config = dict(
    n_experts=40,
    experts_per_token=6,
    moe_layers=[0, 1, 2, 3, 4, 5, 6, 7, 8, 9, 10, 11],
    router_score='softmax',
    balance_loss=0.00995,
    init_std_router=0.0298,
    norm_eps=1e-06,
    optimizer='muon_variant',
    lr=0.0114,
    grad_clip=0.5,
    batch_tokens=65536,
    dataset='wikipedia_en',
)
Below are experts of layer 4 (counted from 0) of a mixture-of-experts language model. Rows are named router (the router's row for the expert), up (a neuron's input weights, with its number), down (a neuron's output weights, with its number) and show model dimensions 384-447. Each number is 500 + 25 x the weight over its row's rms, rounded and kept within 0 to 999. Numbers have three digits each.
After each expert's rows: "comes after" lists some tokens at least twice as common just before its tokens as in all text. This comes from a sample of Wikipedia text that the model never trained on. Tokens count by the router's weight.

# expert 18
router:480530488505476471490512532485487449530502489501488474535550491483508500471489471563538484527505486453479477494482509510500471488514489536479505530493456424478458525481488519495485561480490503
up0:523503461495478503504506500451484464520486500514503494509448455498484555544489485504548506506501483522512492538529504513541532479480530540544481497495531515456495477503493528515476533470505510
down0:495533504518509515529494464495546507484512529495494479537450440468490527523491461521505514478501490517486490561472525497497484473464473509537533474512491499548527491506491491494511507530461458
up1:513495514510513512535467451528540499428473485503505467514433520535487464528540558525487525528531503518490507540497490534499486491494464537496537521463518479480476508509485499483493540483506522
down1:511478468470539518529502480529526513491506515509504495489469484523502479516498517540495491516515507536508513525480510525505509503495514499527503471451474491516460492488454491519516520507472519
up2:553518535510511530462505459512496510457530518518486495476495492470479508484530528549492444525538454459529486468454469481479503540481469471493509460570501456523490473425500484498487490502503506
down2:515544540504507484483503479494547505461474517512516485494548487526499495521509529483528472497527486515508513525478498502506513513499508517515491501518484517499501493442471568487516504500489485
up3:484481491475483481488507475479514499490487511535475507521463519466541478543516517512507506490494486533511518475522522437493502500516479504470518480471500466500509515478521502513470519482471482
down3:510506517497507446497527496514484485508474477512489518487484485497548487494471527427512518475481467505562515497517521418548517465488481482488496497539479545492515503486507452510507538464485508
up4:488573513426457514449493499500459492501486541501560478539501490493481484473529522494515521521509530480501479507453487498467493484480522529502511469545515442529532482513509481482463460510495488
down4:530516508491471506492523475491505502490471507522458475471500525512504490447501538488499551543512469489460503512516494481556473514507487487522500514552479533538524529513502499493506466503535514
up5:490530499513495485497435540511506506450515550452481472497501476486477518498518520494487491491465473509507477542512482506461499544484506478494514525496498451501470492487488517506512491501474505
down5:516470476470498499530502499486533486464521505501497498470550478549473511484496531525482520499515495506428492488512515518439502566473517475467517505553525451522523517553456442505526530512506472
up6:512487461536504453477435484522532497492487470598467520489500502514504495467509442481497481520501502489500494503516481525455496497518516524452523484483480512485514446461492492444499508515477491
down6:509519560530470523505523536484515492507503482500517522519469524520469485490515487542487474427474516500511523513493530507461489516556495502499479456487527518504479524478483544505476469497524488
comes after: " of", " the", " and", "==", " for", " de"

# expert 34
router:494506468513472449518478505536475472501468462508498536444511540546516518494538486488521506521508477509509565472476533505494462467484521506496478504518487525481503499508486481493514508519455514
up0:500471479526494476524475491464516476471494499505458477490519527483516538501515468490452484502479519523520508505504505506531512504530527558457514496518516462498499486467528476452472493481543490
down0:503490477490489452532500491497494489471461476468524461471510477518474490496482494479454515505537495539489467447527487481559519494478487507526451523521494457462506524508556508461472496509481532
up1:460515454462518520470520511546498475488514514457556507498524488486500463487517466520540517516480519498518537450495473484471510518508556500508493469508489505491522510520499512462504473502486464
down1:480533510532505529491458467519458457501554514501480545541510481501488453510482491523467524507536549496526481476494461502515488526487492511476518513493481553490467490531449526461473503505489530
up2:484487524480504530534523533502545473463444497483518509486483468516476480495481486492526478515559461494528488496495509500501511495530513498506545478513486475500505516510539502494521541453511572
down2:473499514514479519480492494516498497451514501501447481490497518502547517518481500491505537484552560467491534506521464473518481529498496508522504495521495504470495521474476529483515516523525520
up3:528488553541493510508501490496500522505477495507471456520519473522513437541479496504520495475491462507501500476515443525479468530498534491510496499507509567533475507488469492500478510494505461
down3:448533521497541471502532540509492536532537523514521513522489487523466546483485497461478505524476515463470512481498505480516515522503472521500509498514500552520520510481544543519468530545469549
up4:547532470513441520542507474501572483497515496494515531468495488477521477478523561510510463489523540477453534469460559486540512508492522484501502500500506520551517477457512531489499478512528519
down4:511541510510523521498500496503519468461519532498495522501500491471495437493506522486523464480526524458523518456524505502526478532548463532483480519468501521564488482451510539493526486494500510
up5:501462483491507525461513497475501502512489527476563478507481487463517525489511495477493508524495530507536496483507485529478499489519519448509525483486486464461487512514470468479507561483460472
down5:524463497492530512529464548492520471498513512499496533514486552550504448465501506477555469519477529531478463471507447490508496490471484484490471513511524509505496474510512474510528480543497499
up6:466497447523516508529511473511486443483496440542480546525493562501466515495536538470482469491507472472493473525462472515484538496551519542475505505542486506492504518490531516544523506489506510
down6:459501509443511516501504511487535508500500504496460496501544513506501457533475460501499523548495473466500483522530515483490524505517535509452493482459491491483521528516499478513458505493505513
comes after: " |\n", "\n", ".", ".\n\n", ".\n", ")\n"

# expert 29
router:499477511484499498470512481560514522562506487501528524507496479496471488475503498490491486495523482545522496481493516518524467475495509485491493500498542498515455489527475508530479473512524508
up0:527450549513501477424487455473443528499492481514482485538531489457509446512526498512459489485464505465492512495512481487466504525504499499505443521493518539464528494503491517517488483479496490
down0:465503476473479518510511514440515469507491512483495478545508484535487514519550510508486441513540493465538494508524511461504485521515517545460504476510454453501520530536486509528496441526503528
up1:512491480535517534507484504508515508528490534519502455460515483519491501457506515496483503535508524475471472485476486488546467526485486530482492535524472538478518455463535467439513511503493533
down1:529494493536438466503495464476498500509502490491499495470417509478498439534484516493520482489535516554501488504491486469505482534485498503540459531491453499495526514516542482506508451511501505
up2:510495521484521526499477496475441499502481496531531529508506494492534456504506489514481460543485507515540482507536481504491539521538513482487526448482475472528502463499485529511485484534463489
down2:488488491485543449493495502547487467519545533475507490456487488508486520489534460478527484468509528472474535496477472461545494497498542482464521527542528540501450480502503523534488472543458492
up3:534506477483476521524511480512503496495465485455567509471510453511520490509511483494488551513483502504456492463461521523511460488498459487516479517486465515509461505519509518523530460522498511
down3:512523538532531506516540538506495513518472522493495528498546487504550500521501514476543511554497507495485495481502482466532475468485523521529499525490520491477499504520428505481530492495455486
up4:476487517564464498541533480521491502505471535491538504475500484493466466493464483504483544462537514487507509485508528506525505509490578512546513533563484517497468512497509465504525462471481507
down4:517511511476550523492485531472441454511474516480532478512550477497517479488482531506511538463486516501468502437492481529543454505509536552533500493538501511525472485523505497486502475490508468
up5:511502512493476508504496515554491501523479539464503510484513481440526483482478501431551507506540505483477474455493482448454474471531526499531456514551497493501492482525495453468505516512487478
down5:510490539494467532505473474496508547501466523536513531498533519499512478480522492458544478478510486474518513454532514497513448499505512490498490498525499493462504506513502463468535507500488512
up6:479515505498504486577539470503496526488513527446489483494521455493490529515509510536521500495504522495481516486495508510528552489479484494435455516512496515507530488479451511496532525513502511
down6:521486508558498532490508527501486488490478499508523557472523496479463501541520465474495535524498480495485468472484509463501498477544542462495450522546485525449444584512525500507490500498491487
comes after: " ", "0", "1", "3", " October", " September"

# expert 25
router:501506526463514503483510464461466514486494469509513502516473489526489505519516519512471528491509482538547490493522555495522539472537495525550474533473504452475565476536479522502520460495527470
up0:556531515521511489466494505549506496498468483475510535509476539543494530526513525460440522447517538532503475527462495538537468514510522560497520473462509456518509503496501532523486497488491496
down0:525474478474526545483491511458493518499526478495521487523499482495497476517552512451513496479545505495463500486455505531501451502497518485513484470528513522496505491447508511501511489518491479
up1:501545471486478532472487526474474474478498504519530478472487487480520467544490520496535500503525537505517464507523482525504479498501458545475500538481492494496516488483441485457512524497507479
down1:518497539508491501499485515522512468425510508484545482498463532519548499493482490503515536514523522508481463461518478489513517428514503517531528504495506468534490471499507518501502502494503505
up2:481486503467524549461485458525455481488511472487525472527534513519501501534497487497451505504483521542482498514487503469504496530526504512528519495508507511511504481533523484486518447506554490
down2:488491480523506519492519488488457501524491507507489522510483487502520483497544517497459451545458534495481497532529507451522425558488489537485534482534506511488542525514512465544477494498551501
up3:475508486500519471477496521524508447468461499516494515522485532501494528503500511530476507470501472501477519510486503551545532472510518497518466524474474516462502469484471473469524520496491475
down3:478482511513506494494459477465513494524518509516484480515504536493556493466493555505512503461515501513508471535528488479513480543511498525506482485471521487528532467501492473535522495536505461
up4:490471490497519506450499494521504499495545476503497530525467490539481482505507473487502499518481485483499475502515564484513463494474501484506548495499454500520457481479529511467555454534462539
down4:457470498522501496498502527496481495473482438510531528511524492494533522525457513507494526508532486523532519515515469482475515519468507522506555529502480537484477476504500538506515542512456502
up5:503499519507475529504495503523516537492484495491521448503498531499511500538508494491487488590474495519514495499501433477514529491448523548492481502492560495503498506513534525515500511474509537
down5:515501508494507459513497453443513469543504507494518492529471483472480474496450492502443473516511518539487546520509506470502524517492488471488451475521471476524489496495462489466535474505522510
up6:436515511481509473484488446511506498468522488510512504503477512488506556513485526515460491497501497495488549464463485542471461483480514526507470516508513537486497526536502456489511485486514480
down6:524510471528515507486486546506501542480481530495521466501520482490521498510525511516496465530482513482543514540516450542500524492500474525507504496456490498528527500484526516506517533483538521
comes after: " ", "–", ";", "°", "2", " +"

# expert 32
router:482498500520446512495485506451485484531454531503479440479488536508514484515520489496491528511475494520500498480443510507507499464535515517483459512476459465495445525465456577517514501534485469
up0:517455534519512497489469528481518468491492468491494541500478507507517515490488485463491552493459529508496496545489528457477520499514515465530483497467476506517527470476458539454481515532516493
down0:504503480505484523475492488502507503511499513489482534529511508523506520526497497470458542505455513463468530492452485524484498530509463495518472517523521501488505482491478495480503497498511513
up1:573472482492525551480549533522464535558517527533480493530520462476506503535533510533510492500495541498487490485526500483496493487550451511475504525526504474551515472490460502451487438497505527
down1:524487519478546565497511489508502442485514497504486480505533513543474513489494528556451525520468527483500482504528489480494492520497480532528493500505479528514475543432482524516498491547515484
up2:487471516463484502519522516479489489478500470477530521471509459450512525501486482513444511496505507486513493499489451513505518487544497482470506488533514458502481492518535481486507465532462500
down2:481461455518501505478528527485481531506533493515464506504435479501516483468524460509466507468487518489522505515476525465526506515528528489468542463513538475513492466475526503487488523458509478
up3:504523498506447558517506464513501507542539489479515516475436472510515516486476496515497451507531477507506552543537524484485502507526493507479530467472516464484525517557519546490525511525513482
down3:506540520512497521520512529511505512541532490480505493536473510490520448532463504494492461529515527471465547473478473499513512510523557515467484463483504491466547519532527524537519492514497509
up4:511498510515537480499478526478505480465479498505499472524516461468495501529459483504543497489507514509467498507503512478455493508475470508529495509503460502465481525528531491500515436516500482
down4:505514542495478456509485488494490458520547488494515515486504486506476510463520460465531470514504503527467535493498488496474532499527472482553526529477465479456525521439532494505492449537503549
up5:478483495543527503494546502522563568477534528445493502482496468454469481499504471504466482484518489524497488499516477547496515507528559476471487533536496471484462532474530555494491512501508475
down5:459508559531517469467461553515514478492518530478462515503510537510494514500539527496525501493481530447469472494524498510475500479505483436440528497512474490510470509502535511496456508497519453
up6:495526491514493468497550512555529476464526504485427453506440524489507539504482469468552519538501521472506496513461493478496482532514513459490512484473558500494493478479485501505518502547488521
down6:494521508506527534493504494472458497550490515494513454499470540495513496517496511545510503540467475503495545499483509502483518501517500512498448541496508485512469473516533480490486520495459506
comes after: " of", " in", " the", " at", " to", " on"

# expert 31
router:491472487473498493504491515478555529484515530503505482489496505500542512551507505515493555493456486476507494475489491482554482493506469481499502511477475494508530497515534538433516506525499507
up0:482460468462476565518539586479514479512472450488487501489481497498505489519495475481529522491501515476536488475514464483488499515476494438527509508481492475503475470541535516531491494453519461
down0:510505502474469541543486525514483504482535452504526449501544511549475492525497497525551465479464508505460528487527511512481473499499474498506459507502452536520523521498538494525450555487489507
up1:507497454507503479528504524468506562472510477498537514499509458507489530504509531499520516509531520437522455472539554432503521462461522502497510507501525494505492519475488560521483523511497480
down1:478484457508479493527499494532516541492451496518497506517500445538452471513508494488491504512475498463485531463522519506475475475505477518469529512528506479519493525507469502467518526534544536
up2:486456510513496504508471472520473509509502506521477514509557490530472475506485513499508485544522540481530527466512468490501493474522557514497459524497501519519526510475501487475516493468486482
down2:452490518527541490489517466512481496483501482554520471495525493496468533493503472499464483513503525515542505519480514521488490476487511496522517512476497486491497523457502549528554472446486480
up3:491520517459435545507527521505513452532497491521511519527520485478524474521511512468502504510500490480490474455473451493507504491445489487499521499558537498481481502495524544509472501499495514
down3:483533537472478508508500510448521488493514492546478496477491493503493509488516532481515504524504506468458512497499495509497530476429538497467463531519525542482506486495470513487508493527464497
up4:500479518481511452504482489498545530525484495460511504517476522522517509539479478501435531478469524544514494505521509547532457508503510505487490515542491457505516539518493453552520483495488501
down4:525524511534480487553490491500490483485484510502525556526486489489483505515514507503480491493548529521501471511522465482525482472489545518465492469494546524499491462540509456512506506462432519
up5:550509494489430492552488546511503484496484500527491491500477498482460529539461517528472524524513536550489521529513533455492483482460445491519474487498490491499482520507507489499484473493527503
down5:500517470504536519492483518498491491494504501509502538478536511506486522512524508535470539488477492483498508489513445451526469472510459498526474481524475481473490491516501459461536497480557500
up6:491506503512477502513481522472511513484505529527504529475495497546472498509506513503524513531540491456523474498470529507492491521521554501549472493538532456497513515473468504492527491516468510
down6:533524505520488515490506511516501497506521508498454542490516493477524531508481511505510457502523449481521484530485524511522523500514514486500507528537487489482528458526524522478506506478506495
comes after: " ", " |", " (", "–", "8", "9"

# expert 33
router:480514462492499503528502516498479530498468539484524524468494520504487546529541449503496512523539498490477542485467484494474538479487534500510552477501495500537516513476513495509494513500496540
up0:510495534491450481490542481528466461487470487463536481493471492467480498485528522491515515562450448550488517463519501532463525488507541532479447471536530515553530514501542488482501467488467504
down0:508490474503534502494487456509482472504526505513472473498514493553483493541553444493462504485521529489498520494474476480500505525483487538499481504483529503509490505503506509468482519481483491
up1:483510479520498505494522497516521479500518485455510494505525543495488493508508477516484493487526504488486513529512500485512524503518532502506482494527514443557493525530509534501496531511509439
down1:515496522492468475522497519542447520499497481493501471513502482470492523470521490497479458504474489528466495537491527478484565499492507495514510526473513477490501491496490515522466507531479472
up2:504513474538517562528536451524459479475530520483470499477505500485492502476496498506539503500524518435544490494502486530512520490510508551494493513512521547521499472540525536530478500535450477
down2:489558479488540542482525461522468506485503496494492503488508501533466482471498465516476495486518501518501462511473460553486441527498488506493516511496519498530510484491469533501536520502440509
up3:525526515507498514484461501484502524488485486489425500536524513505498459533481503496495510493507501529474505488531506506537496526548487482542511511493515528535460502463487489515497493488507476
down3:479531498533533480496525501511487499456554546531486559534511489499460461531518504527518501460461497502528521512491468522514468521485490500506483493476514542504474519532517515507494515498502492
up4:458473516512444489462492465516518510516456474513523474473485498480516484497472504465463518526482476493517517497470505521543462518486463474498510571463481512474481488467470480468530515500560519
down4:483522470484482495512498459474447503499520458546527476482521506499504464487517500481532477513438495495498530532514491493475483527461489517503551513472458539509514475499498482515508511533505446
up5:507504514450501509504506525475442470496522458517523518507493486517481475485526503463547533527492545561500489529470482485500454505495546461481495508466498492504492496501479484495496485513472514
down5:508523542551504458502475512500506509510502495538538489537518477518517525503521488468523457506500549488505525477504510474488485481510487452502476556509509481482502450501491510489524490489506523
up6:469501520527503497495478489503493504485482552469502505548512489465489473491506530496529476485501529485530547454498459474511466526482522516499492530495500454516508470498479510507494465514504481
down6:517482540505496503494520474482459474480502471488494457495519542490467516485526506473526519461505486502504506524509515490505531466511529463521524458505537490518491539499500523500491515462515489
comes after: ",", ".", " and", " He", " he", " but"

# expert 21
router:533498507459490474491543525496484498448475478514523468509529557502503504553497501509481524541484499459482529526457510539502529477503524527535488484514473501472503520472511494538486472475488498
up0:488512496494468489502505501518506448528547541502469476494515469534512573536514487526494501484469509554460480506499495502488518479518507520490513499503516468504507502538489455485542472508502509
down0:532530491493533517460500510513484515511510510526517513544473525508489487507439492496540497498508532584507502471510499471496526492541509496543493458526494539489558527514518467528476488462464499
up1:496489555523527479493500522521475475492507459460516484475509511513498491519512465547495511512513496510515488474485504479488527472492447481495491548503543444490557492521506506503517507484504444
down1:465520501467495537465511479507563453499485521462532489509503501460490514473541476557478498474451519466517508492505509521504498502522502483501472464468542465529477523507501482504523524507476501
up2:549514513518491500521498468467566530494476487535464465526505547538493516520523505537542542495505492485542460499492488508519488508501490492471500506535512518494529535520466471473486492485488501
down2:524512484515450491560548493538461494488489507484509518475491495506477478486508487473513523452470451508495485536527506503520473504497491526500524520535477574535545518552521478519498507511483471
up3:508520492473480564512497538511502499479496503512523499508494484471561520496488531483430541515478505529496493480519511504490493527454542561486529518483490526508519526527490464505457513467446488
down3:467491515488525503460472468551440483493494469501515510504502487467519538488457522473521528522513476492472515472534538475529488509501548468505511534485472516515496501508536486472547506470524504
up4:517521506489505497578526486485533501503492533501491466474534491495523479481467522486500509448468480524467512495507450506533498522491524527500487513507502484516544506453493542484465512480517466
down4:487494507459534506532492518506499511519455558468486541498516510526476461492467499476494523502503489525510540465508432498502509473475525501478517491512493567488540518471544484502499589488475522
up5:512463500478512518503505533452522474517497477536498499470532492501494524496525470504488504487510528542491519477507474503483541445472507516489507474505480498489492498465515585511514458445505494
down5:491505475512498531480502511503495556496491492482526500510520477538516530482524456473479512539508480527480521507521479475459508515475488496503517516460516463517489548522519516467520483544491545
up6:516493491531453525501500549473526478489498460513476486519496503560485521485501553479539520487509513458474456488523532481494505457532574495482498506488522498498494479494509541450512525489520538
down6:490476521525520488537484518498484520470476480494517501547501519514483516456503498449468510488493522520498513480486510522489536519481461500528510513519502510493511443474531494472464478510497547
comes after: " ", "–", "201", "200", "199", "202"

# expert 13
router:510506500517478503476465485480492487509492486505459519514522506490494492520551484503523486489481517493502510457514524516504486466528495498509487542487510455512483452518541503488484520515501515
up0:481475489452451526524477488489469494481514506507494540512524486484526502538519477507531498524476518504531523467501516518499469494528492552517517545510482537485455458469493479501477457422508501
down0:497514520515493526494531470477537512531495495465530528491478501505455493469520462497484523487473496488446499470499563511488469524521519514511503495513478525518520534506481490517467485492494531
up1:567510533500463518502488491515495443505509512515507515498553535516507491510500487453509484497509505536456479480506528477477507503487500510518569541487492535533523510494461513520551492464526462
down1:525494505474534540485501472475494468502526492520523550545499469507517439531500435489527491496474526478495475477520495488499481477530520504505483507496532530507502482530523482508551497475503500
up2:502496465481527472510481502514495507484524503497507487513512509501507526489480475463467521515466479460513464508505485455478515493501526479500485521507483497533510508509518533498504476503516506
down2:497512466491540454472503462510466512467500555474528459491498474477480527470529510471536500508501477471513487502503501485507508475489517523526474489500499495531475520485552505519559503527546512
up3:556511483460465500477523581526476496466502491478496529470495453461446509523463486510469498520457507561475480475530476528528512529521540497449456546506520564490533510521539524536508477507518546
down3:517516483503483520499497490493473493479515494499496526453494507481516512492518477470494437506484510503491480478492524513504471519482496536522533550538505474509498488554504522483460453508486499
up4:508545485508483527506463474524495454469475529495471554481472492495554547507515484495453454507466527515505520494476521483478497479502471527504507486542512517507515534512494518539532515473512477
down4:532521468457543487530489527494535509446472516516514518491450493461443452493482539522514474502492505493541510515527476514519467499479478496511516495471495493490539546505514482492469497459517543
up5:481465548522496494453510518567517497493495481484508536505567526494488537468473543535517528492471497509479485531549519518463480483525509489519465473527480523521510517512493459476508501538525498
down5:503472492505512494491525534521509506526533486479542483525548518479524524486509578521532509492517519510541498469476500510491555554530468512485519500536516492488486487487468491493523500543520523
up6:526530522502479513534480512516496530450504516453492510498505501548443500543522480542507530515513493483520507526554456485540503458469521482490490503561489522422485472538510477501434474495501477
down6:470476502535467509486523516497516495468525562458507517505480528481533530547490451518465535505508478558512516492512486471544479508520507522527475558494555440483489458508511489491484521519517482
comes after: " the", " of", ".", " a", " The", " as"

# expert 38
router:518486494507517548505505496500504495514501493518493547495464518487489458492546531520502465465531506503526533501546490515487480493497498522531478488454497523497509459483502497493444505490508495
up0:505502469505497514504532499466488502519536463498455516485480546478505471476514492516495529495491510474494479542544496543528523494510536507451446512507521522541546510525474509479513507477520499
down0:525472475516504504504474498464477497497485498496494515505519467463494494503537456527498514543516526488489485479494513518503506486470500491476480526502491514533502509508478476549482526470527481
up1:489467467526483503523522496477525514475482521480471535487534490515537502480493466487467519484508526535447496467564537526496487480478504528469486494497528496506488496537501468483468470477492562
down1:514501509534492522482522519501503533455501522498458493489506523487477492508483473533482487463530466501414510450517495489502493532470492519529489528532497488476468441562524447525516485509481486
up2:514539504525484518510486492501513479502485524479504512542465506553496523522514515462517490498500522509523477516503481481489507488512507484469461514490514542499516472479476506506471489462494489
down2:497497488496514552516490537493450504494489503517490483511450530499509452520488478482505472504509499508512498468494485462537489523507448516491519526482487481478509500481505523499509443457528473
up3:479538489481456516520516506482523511522506457476520531528454521509493506461488517543501477525475497491521513537521521484488497528512546505468518479554561513529481460478465490502551552517521453
down3:482510488490481471550506481493486496484533453522470509529474547523479512529510528503481495541497484518508488556548498521501473528475490500487496521494529512512504493498522498493509471507506459
up4:548457505480541490431516521484511513480470525496504473482518496535500559524456475513514487483506540500481515503504506484494516497487473508500489460475530510468515501466516467510510490509480514
down4:518509511442425466499492540489479505497429508485497506539528521509490488515491488469504496500487460506463501490497509501504510513494500500518565539548514527489488492457514475493509494526472478
up5:533524516467478497521462527503521552465464482480492530501497498477500474495503506499477496485440464474475467500515501500461504524526511499494501505473503531511499490515533512501500498521454493
down5:497502510458451549489493515499572498494539572464539521477521505498496443480552536545513515522473507530521530494511490538517527534508474534521465502504506520505486520529538525508454523513527535
up6:473492485453564501593465483469524464494544489510494529534444472478497508544475562519462476467487500503472514475495534525499517531510521506516544515509491457539489481454456501491512510473491538
down6:481505538501536481556479505513471472484502475519493474495447485476518459515505558542497550475434501464486467503487487521475501544522516534525488525481488525503542572530468477526514492497476533
comes after: " ", " to", " not", " \"", " he", " be"

# expert 17
router:505533521475542497530497560532506497488500554471477564513501528511492513499538478487540539501501485514567505509533503518494500546507480541489499525502462462484496484485477529516507513482494522
up0:528534498480481474529516519505519456507485523478478531531489507472499465516500495529502523471513458487479514492503510501489542504521500523500494513485506520482488508533502536517508508510502491
down0:536504502458543495452460493511500517507506516463525529495467463483479476486531497501500489527511495490468501495491563480535475454496499530518525524503501534475489507528473545541523467484537493
up1:558536477508477502473538501482521519493519485450472456514503461498505512500475488462522500471503507480498493499472462503531506537506481517456465491526452507540493475468534466519485480486532529
down1:500503460503542517453501475524453481516509491502492500483536503488494473518529539506497487510481500521489540517496516501511477486531490534505504514547513500508532488515465547550507491453483480
up2:503464512481535537535487448475549527516494469472483514495532544484502490526498516513482505536485485567495506510512533500516464497494541538521493498505504454517509513511482488515550492489493533
down2:511486526505467484582513474498531502470503532521491466468516489538491441533505509487494511495487516532516548509487511508474508485531495510514511487510470479513507485525521497484411465474491458
up3:481516504476524515478566521476535466524530515455503494579506484492523493518536465455526509556530519503499522493493481529442498452480501505503514486538457517523451475507487504520499488533492516
down3:483452473500489498529498527485516502477540491423497507525480497472487523508547464448478494549478526460503500466482490526488522510473495546491514527494458507500469498523552498492497512502490482
up4:513469439518490502529463522532497514510502523529476460439489527497495509488516501537559476536537521530526513470508514462478501471470509521463516494475469516488480490455479549500512507477507417
down4:526510523480493496521463559533516486458520510541470485511486506485503516509487476513489504497481496518509502467558515506485531519481525517486487424494483470498447520486455550540505494506517526
up5:499456479491519506495515476508535546515470517512489519497506483510483490531482505506545450530512509513502463463493495485480512507464509493492513495515512522497501494526504495481499505458483463
down5:504513486495509518486509464505509532510455515504476513485478491475496461502493473467523509512539472516481510470560479490459503491494517498510419499524519450516523448485504580487497446473505535
up6:469475506467482454513484530483486441540490537507508520449538499501540530448502500450531546469499521521484488466484520547496493506525529497486515481550547499496482538468537511465479507533493491
down6:491455496486547455547483498511500529488500525467466518468523482495520460498499508487491519478487500514518558492480517539523497487516521496542495535509551560480535502520519480477528530528463484
comes after: " the", " of", " \"", " at", " for", " by"

# expert 19
router:469497500489503497503482498466457487514496485500515536495478509512468496483496510517466455511479536516563479518485512526527520498489498492519479495526544514512548527445492499486522465510492521
up0:477500500495532542483490474515555481513506503483489493513491456488491486480499475478519507492547488507508516479504476503518541513468481523475453481438494460514509471483512496457480509487512464
down0:494505468463515452513494457514469512512473516503532501530490495493506487466490465484504474505498464496438537489493501495523529550487526498514485536479478515522512537491462518504531483483508487
up1:492519517499515495533483539489546500509450543531457463548489479499458524459516513533496505479503479505458536534488488515542514507508449519490518472470510484512493493504479497510488519453523508
down1:500506509477519429513538461471460502442449476502474517481479486488475565521516454525492513544539518507540560497508518476514521480518483539495506478513463479517533556486517508528478516497527458
up2:497498508541529461502530503512509460497526503500503534494460500516505456461457526492492508516514506475495513495485469508464491534558491471497546470482494487552469461476510503512508492477515483
down2:472513539546510527495457501469511511527546522483506510496502496537491491477461503533486504485512507511509499485471461476477499532514501497534530496499490488507479517480524476493508532472509508
up3:478517542455453521484488523515512519497510512453465537519461515521473508515440472449454526480501460553490476501545486496479526531507503474514497465501521521513447452469521523512481478508484513
down3:511480523491489507490501514516547527499511534488526537436481494475442497511450511481485513521508498527519500486469508486524487469455523525490479488511495529499503529475487451495500504498510494
up4:463508528527501497563519527486529501488477530469477485499501523484497508533509537522479467502490571548503528488539437524529487536529525501471522422496469509473479496497523510489517493528486518
down4:529516514494482531485497479496500501506464502461474483493489477514523452505512481490500511482480505485494511560519471520511478481516483499477493524524435478498519530491460511507440496481510503
up5:463557493487492500525515515513491523511543493510481489523514521492569523484490527507478466498491461542519538506512456514511467479530470493501496494514506499502528473489501492498521451451467513
down5:528480463491492470513521487539465497520549522485500493482542473525526510467509520463502539523475474460536487522516496479509508500464494513511511530540502523479498515551515532485512491525496514
up6:445490486475495522538491492520511473515515489531484514502500506515500503474514529546474452526513509474502504587480477497494491525520453512472479525519480532476488524536515483491547506512490510
down6:484517455495482516499511512502552465492493511524502499521527485518497479527476529559497546475511470483467492513512525551503478487520475453486460518525548516512502529554476542526511496479495515
comes after: " ", " |\n", "|", ".\n\n", " her", " his"

# expert 36
router:526519514482538487519457497514496526474477465484511494547480538522514452493484480501524531509470498491512523490529504534451503488453468464522511507468519486519415470504490534530515526486521475
up0:527490557510544510472507502492488516484518507496501484461511477524497525511524531467444494518481486475481475508504484474484539504503451492517499495500507485472513475471536454480465510476508512
down0:518498499475512487529524482505524455496483474519455532504479516477496501530477473549486478508519509545509505518486475489550545465477462483523524518525500490447495508488498516501514480470498505
up1:497465502514474483504532526482468447491529511530501497499457512458514525510525517461528479518481506499497538511499462481480495504486520501496509473520538478522538487502500531526518506443493514
down1:443522450519498520538455464555495517513468511564517486544494514547474441480519502447474546537532473472502494543489509500482511510482536502498513506498465508508496474514485480498478547519500541
up2:513500513529523494520533497503473460518550462527500435514468446519505534477521499454511507454505492465528511491488496529497540487454471543500515505554521529526491514512526481543488449441517485
down2:480484505577519513501487490479530504538541477464544498468471516498491536473478506541521490489498528520500500481511450518502531539515474517495484499522499512522489443521519469478521544496521493
up3:518499469523509580495506477521504552493506506499505508498530444460519500500530492523477536561550522503493474496476492503513506504501532505508453504517497506491517466497509499492490489522508472
down3:488495483489515526511519527495528478517523491499503501457506521538490517499502493477483479517447491494485479455500469509488515457512502473514515489513512453529510538514509484518476510497481512
up4:552453497510479481510518515524480521528475518511476468521523477483478545495497472486488500545495513504509453469462525491498468540497520522529501522513526489491467532513515475502502487488493528
down4:541511461501557503531489511518534477468504503532511489474488490535468460478498511480500472491498477533513469502505476476483512519469521477495465495497469506508488504471514493471534491482537512
up5:453502490450499516510521529497555471499483499536514544473518507500501526451486514477503501477490477473523503493515483493443532493506515504507452506502519529544494519482487484477550521488455481
down5:469537491468464509535497523497513491535487504514460497513505518495527511547481509479455486518475497481490450500521466506483510478509539493483510502436465488496458503554512493448536508493489492
up6:490534496536527507512536512515507543509468520519480539535488527477513542499498473519482496467535520500472475462551488532520513506494473516474531423491526510495476499507517516506532515510526484
down6:483472486508523494504506516493502535487510561491479518485488457463450546510522494501479491529529455521481529521535524511563537520506490491535512488520526474488512508490542506473523527546543491
comes after: " |", "|", "-", ":", " \"", " and"